Weights of a small mixture-of-experts language model, trained from scratch on English Wikipedia: 2 picks a token, a variant of SOAP for the experts.
Below are experts of layer 2 (counted from 0) of a mixture-of-experts language model. Rows are named router (the router's row for the expert), gate (a neuron's input weights, with its number), up (a neuron's input weights, with its number), down (a neuron's output weights, with its number) and show model dimensions 0-63. Each number is 128 + 24 x the weight over its row's rms, rounded and kept within 0 to 255. Numbers have three digits each.
Before each expert's rows: "comes after" lists some tokens at least twice as common just before its tokens as in all text. This comes from a sample of Wikipedia text that the model never trained on. Tokens count by the router's weight.

# expert 9
comes after: " ", ":", "3", "born", " October", " on"
router:133156158119132112080113100111146144144146124156157121118158133124090101134146113189098168130164080163181121126136125196120115155154093139158114180117108126116162125149147121123117154127117162
gate0:187128104132135119086108097144128158138135132135125156105124159132133090114122176124116083132135120133139135142102183153108164120144080134156124116169108154109164111138102110154133140121109143
up0:056122137126152123188143151115136086119115134165123090131101083106138160144114082137143156129103135136106119131140080083160098138115148132092126134090154102165117137136120120119116119134174113
down0:126102158086153118144116157106128136138106157103196139118114115126176119116097108143145136134140125143109112098142116119117178170122135149112187116142113127138155145125115104087146179088097139
gate1:104100132116199174178165150138118129134137155132141100133153086129119120129140157131097096102124117151141127124087145103114084131062142087115097120148141123143113093145121124155083118133153123
up1:114152066087153127160172124161105129108111170128129143122103142168150164124126096088081101084188070130098116102104119189123157136091105097148125128129129111124130108116133137110081133114108123
down1:172103152126129139077125182125113113116137158146118143116098092143101152142121121094134114096149086130101078120120147176118102121167136123143114093120169169103143110105142132119110148135132128
gate2:161126127167074163092142110122119122122132158110137139157180106155182149115151158130152126068073117115146135124090160159070129130134138109132112130171098123146118129141105131147127099148153132
up2:119112117094153077140152111136137134158093117138112097118098153133092098151109110081086133166180121152094118134135112128157171134140131136118104108108113113151137128080172096160142155132079169
down2:123116148122133139157158125119134124132118117073121084127143153095154114159130154108143165097156155140129174163117151153155136108121124136153143133124117149107069129097122180160133134134143121
gate3:112118121130115152112153148161119155112171108102121113132189149109163129152114120141125111106132114148126128119091133120125126110105127138113157160142147091106070095147137124151139135153106134
up3:155120136159140142138169144136133152144134112098137098086139135125111132119094186157090086124128118140167105136118162135129101117132107102094162099130155128130111124124135141084130119154124125
down3:170124113106085126098110153146151117110095169134119105089128134091140137091078165105124125141126107122084118115138150141171166075101132120137122161144109082097133148121150061123133165130109167
gate4:165127129128111116127112125161112111112148129127147155070140122145103106117085137120166112127143138121137121158146147142110146138142094153133062108127115153127167137133138119141147137150097118
up4:134172082164166147102141101106124140126107109097142145134171121130126122147132104141094152099135127155111109103110121122162139054138102095085110141155108119103080128142141125144093134142168130
down4:157112153139167099168110139121105121122122133134101134130142140122105145146106125087171108081173136106109119137122170116118122155134137154147103120117161114147122132131112113151143121136162124
gate5:162094134107091141099142123131106120106126091101138121154151142117108117181141183151135116130149143164109100127157153190105119152122089158142134136098115120101123102152139132099144127146133184
up5:127108126118173163126136144121155114125137157117168106086161136148105125154125143171167179131144121068080114157113110121150122159134109081164183124132119179105100151130102138122138112137156123
down5:134135181107078106127143121137140181169089143130114115120139147103107133170133130176141126158131154151144142133161124110124124120086081109140140074113094064097105123106167149134151116133130095
gate6:088148118173134112147130132116152131116103121145139130132104083115121138106123152119115144145103148130103096190084137083127130186158174161131140119115122123156149137109116154138134141135138185
up6:176103143108100127116113166122113152122167125135119117088186140115148113130155130171126127131127138107139145082184111120097096106091113110135097128120125141117096125128104109098102097150140088
down6:186137103162138145108149113150117107091115108129057110134135126078124150125140174107137118094144162116086092154103088098150136131144150096152108129129109108114135159095142145139117110134165128
gate7:120122114129094121166137146117117151117160158105158082113154133173143095090096179112141169123112151114122119121190150146114124144126122150134135139071096111135141133093121081136136114154070122
up7:116128124110182127120108153141126111137111117116118151143112100123130139149162071145137144125098148138143116122094152119129086175119126115092113148138177153144126140135131146126084108115175124
down7:161119104090124104142122104134143149153129106105133110101140125134131097143081125113113104126099128134101150132170129124126148126156109153094151121088150146144135098110153106144130128145098120
gate8:127150156137133178166188128123153152139126151104156127128131128134131142159146120111113129165172136097106141117107161116162092144092120134165154105156103108090165168118153118131131130143129148
up8:149113146146137139139151135140147174130114102087108120110142154122167135163172133125107117096148133096103096117131158094179082102092141137130095105118125139120125081156170111137107128112147121
down8:142129118146127118106158121110141135113147131090097151114082128144134172143153094128114132123118095137144109088137164149147128114137093135098096119124143129094164132157126099072174101116111135
gate9:169100115145132202137106120107163116141162111132137125103111150104141141137117142152149138098170144113092137126142107143138118116119145095112167139101141151134098122142155115117151110150096095
up9:130108150098159096108127130141145144124112183127111064148159129116150080155110119116107142168093135125143143152114127107106120130094101143162085121145134118103190151120130142146134134150146165
down9:129140149133161160156135114128140117125098162141102133186125150108151138079126139122134141102126123146095117147108173101108109088141168123149146100139083163117137148136104106098114123124109111

# expert 12
comes after: "\n", "==", " ", "-", "===", " =="
router:110087130141111147171114156143135101166167163147156150159111112116116101169095113180131138151113124152159145097130131145151088078117115091095143105088127134124125130102076140151120145161074128
gate0:113119130155101130103153133123154119139123164195159088108152145120140143141098141097144129096154131130128152140157117150140129121137073139148121142123126094131190112112068116091148117124114118
up0:131126140150132172132096124117135124131102152179123114124088184130141099090125134118110110183128144108138122154146115142146096132073100144139168154100121121114182156129095163105148144133137126
down0:150119109131145144101130131144143099125111154131120144095135109136093104142127121128128120120122158090182128130114122168164118141107139100135146115091087138158117135146140105152126158158128185
gate1:159066123162141104111112138091091130145120147135118177132163132134126103157164151154146132108126143161108152121180123102135167130137161112114121119140132097104112137144123127167096120099120134
up1:159081177122116087116132110100086143164143164178144111121155138162143120154135179152114103111122133179120158133194102081148119151137112121101102136140153111131148129186124108136100140107121115
down1:099118157158130110142140104104142091137111153142144122111096150124086138137139158113120127135115153190153114098130082102177113134120077123109161129104146150080159133158112113098143148151141150
gate2:108126116090051087124133133128112140105141118142134155112120152169082089078148131127142114117122126122113122123123141174138133121097168168119136114118142135125125118134139098176110128137100073
up2:113137133180176130162099112140147145108135134126105116106109081112134144129129094148104134145131116139144127160144112153121124127123093099137120136115121095124152115131139114089112147076147094
down2:110106090130152153127104125139092148126121151128155166134099139119132217122135112079119117095072105113099140150082120127164164137149114110142144144143125156108161113163121119120161136130123154
gate3:158115140119187158124105135148127165111133127161152127127160124172112135081139162133081146120132104150151138150138162128156147134102171143150148145113132128161099092155165139115195111118128120
up3:108152140138096072108142101103113105130120122100122110121087139092154121146123101115176107151128158118091107132134078118120118139159110152140097124142113133091153138108129146173068138162103132
down3:162147140095153113141099119121126115110137116124109119091139121106149194112174156118108115123135092117163133119109121142128187124123129157131108160083139138143116212106134142121111114123139159
gate4:113107125136109138117137127168131122129130162132139078161137161151121120155130132129158141133128091132105112168087077132185166107119127127168094106162117093099109136113107124153128105104127165
up4:116145117125166129099138102121118134106132079143101113118098130140093115105135131105122111114119158118137115128142210139119125150156117095138143155097133145150110163121149085104116138171109131
down4:121124152110150112136140110137134125122145097133136117133073135105102095147097165129123126176143163137111122111150132148117124100097128121141140110157160106137107081120140123101127113141129136
gate5:151158102123129140090127126132138092109100114115172126131133139160139159081113154138105107132172119127118153155101130128123127153119122131138097120106087138067118147140136093136100141097156172
up5:127120117130129161099082116090121097112122140128136083139200111166136122129094156156128133150168145123135109123085118115131111099098121109123092121099122123064100155179090112132124159109128165
down5:126117112116125178135150137078153119129116125061147120095126140156157157076121143098110085102121147140154152106127116158141127119156108120123100118127186152138111114129117154143136129117112095
gate6:146127153164109159097152107121114102108146153148094127166169161125100078174133128160105139126103103101123104141135127139133081138125131107157138168104130123155115112147144114182149100093153145
up6:116122121134104141081127124124062101104149153129124126150163125138128116174151159121085141085084136121140100101155158148129111157120140132118143127108150142154135125100121113164120130135116159
down6:132148123135109094128125148073113141106176123145108112116142105085107116130090145114127127144141125177088129164141127092071179190108115114133106112169132121158132166106106128124128135167138149
gate7:121117103153119085133145144069126141113119141139132119144171106126103113168138133144151108110102132130126091121104137155100141131131109141174104085105136124119107084131098101163137138125172164
up7:146089141158129105143120112127121162116150117129153147134053119108143106094101109179180118113097082151138137131186115069095146129127119123149150123110119099102148082096108118175122129141088086
down7:129144132095148127139145159157099110147133099146107122140085136124122116088079115162136131136135104090110119163141132101174111119125140135133120107141126127117120156139115106140089131122130089
gate8:110103120092083100082157116160096102122107096150130144132132116165139106065140150118139143164095123172126139126076138155155139122103154171146147117108092098183104149148131122151132162133113120
up8:129104119111162108158138174128091114104184133166144113136111136115119102105096147116186151122112112167135131110133153132179112131155116108147132196141119124147144126123132134105133094128105094
down8:140102167109125102151104117084135093150142119136152125130162145111130133147108100121131141133142170140118147107177123069079099159092088095134117128092155141131146153126138173127103076101125145
gate9:112133127111094112121120104132098129143067130168119117153134115126127164111136150081175137105152163142117123127122159094115129151120108131108114135112102138153112143112168192102103130081108143
up9:154095149082159153131146095144115106131121115122125148175168188134145142110125123100089127141127212130148134117137153141094162112174134160102158150117156132111135124120108142118151128161111156
down9:129135140109136123128097163098148167129106123120167144083144109157138102098141146144092114161129147117087148169130165120075090150123118105134135103138100163080165111104164139138130111120084114

# expert 8
comes after: " |", " of", ":", " for", " and", " ("
router:085101160126090111145130148131149119137166112137163173158198147176104118178169110166134171193126114094134130106123120091119101120158125165155166172133078063113142135156125156130111132120126134
gate0:147128126104141129123096123075072102121141097144122118118096092120160166134109154084123111101125112114100123113148148126176139158140193124127135129117119141140163143166064114129122128100108129
up0:172132127102148108109136125148129123112128122134127117104102085142136160119139165071165111112111101121083097111119118153154122171138163136169141126096143147138122180124077114114107104109123166
down0:176097138157104209149170122123074152128098098103115088151122138163141129134146100111125130110144100146153125136152106139122105162142116085112095162067110148131117157138113123126129102159147104
gate1:145169087136131146078117157127121154135124139123148129130156106166112097084132139128129144089137151100083099123111108120068164165151160171104153114145126125116159153123193205106121135102131136
up1:134163109143126155051156178117144138127089119101157133147162133150107093144130138107153134071094139136115088145103102142063113135134170176128121120154141126158143148097143172133156124099129119
down1:111106115152121139141134074135130129126130156098142124107142115156061121139090162127160094120125088127092076162102171152144091061155138120123120154158133114110145178108140130081115134160134127
gate2:107128085138135161124119092115117120118170139155149139137120102127135117138155131107142085074108141142125151121142112114129150099050167137136146078116155163151122120123103129105170131119108106
up2:142147188127168105093185131149140126131079120147130111095143139179111121103138129122093166190127123121118096146147127174075098162172085120112128137094129105095115154106129136135102093131139173
down2:118142135115139100141131131130106160087153134106139153128098113153150135114124137131161136143127070124145167125101141152122159157084096133126120125105154137106128151077159113101177126147178164
gate3:127105129079142128101188102148122152103102130133135101124159163139086145141098134106143083108104087086115121134141062162114124133135077109117096096128123143188118125129152141117119126145090127
up3:167136144198112123139081124081138128139151138089091154126125135123158143084156155138098157134165150130138118113144194097128105144143160123154118173147124140119139100136091102130128112108188137
down3:161157110120168130137137154068144153135157092133150091098090135122130127091139146152132109095154102135147136130153117077179140149111167126160148140101125121150100137138133114094133145157076166
gate4:172134152132156140148086100162135123151105187143122142120113153141128158117162121140124131120141130166118119108126133133105121094128126115115103119106111121114140120137110143150131082094152122
up4:153143124133128146147090138147144101136113166125140166122132142141120124122191101138110124135108137157126116137155140075135096108163091138110110126153118100100160112126102146160102088106143120
down4:126117143153130121122159088155103130171127122071161161160127165147132161101151193110156101118133124115119113113124132138109152111091152119116135089131124093058102159117130170118140153092089125
gate5:147130109106096129130156130129098156147112152099153111131152190093109145106130167119121101123162160135107132077191131152129134118142161116165141095085151136086145176136107169142173093139111149
up5:164132119147107137101110102100101153130163115131105133110189135149149142152157113159125132112126162126123148106146141179140139100120127104101137078111174102120126104119123133115161116104100087
down5:154150143136080162104101128108152109156143125130163152125107120147163131137089114109081116136132083104130122097122108092142112157137136102138118125142139142152099128096137157141128120133145150
gate6:139124102179155125087115121091160120137104125085126136125134081149133120134118133113141112133092159132120113156125120138152107121129090153090155152150118140113098097165171122168150126120175123
up6:112111140149142106132112113130114149105114100102114145107119082124108154102147138082194140186100115110112096136112134124133136131140148138121153168147130154118087129139141124173110133095127126
down6:115143124110143088106197144152127134120128118071134103124105137151165139125084108171151142142157092114140108094127136125127122144105083108141116128123174086165120126126104100142110105146094126
gate7:159148124161170169103140171133120120090130112126159138115144159136153152134121158162172123124111144132162138127176159113102150139155145067114142134130171157162126153164154184135130135127108165
up7:115117144151140130116090181159130119107180150110152106144140086158166152136112106142119171151102120100160144173152112083132127107114157127077169107110135116154154161116088083119112153135139147
down7:148171131169112172172080138146136159106147132130108116145102120115160114136118131135159166128115103143100159127148127146172190077082158120084149112162104105122137156089136103099133127153150101
gate8:103130153133123129107164170128102115099084127108136118124140118108174145081088144153125109112152147105109124128169159132099131148116141134173165156150099122170125079081136129156111120139093129
up8:117108149085130122095133151124123138124101117110160110118139128134173150104127132120146103145122148113110127121174146135132142139145137120181162157147087137188126071099125128136125134146094127
down8:173133171131133138121082136130135107075106111112123100137149138109113123138122090105108159106101072094115127162161124134136093119113140134155142124127168183151103119108114126137128150159144123
gate9:142138091108128101115176094107111118155095080105159109133123138101148131120144130102169124149080127156088123168040120145100100132163138105127139126138154156115127089162149149142141094163112152
up9:138205193121101116120116172109126137134113100089123109164136128130125140110179096129132166134123109094126152125118106140153127136180106169126116090158108148153152109097153147073139111115126136
down9:128134126102113105135143141115137173109168098116101085142121134128143139107064142166137093150120127136098136146146147140087123120142166137095135122168134140084142092130106143125165139156105156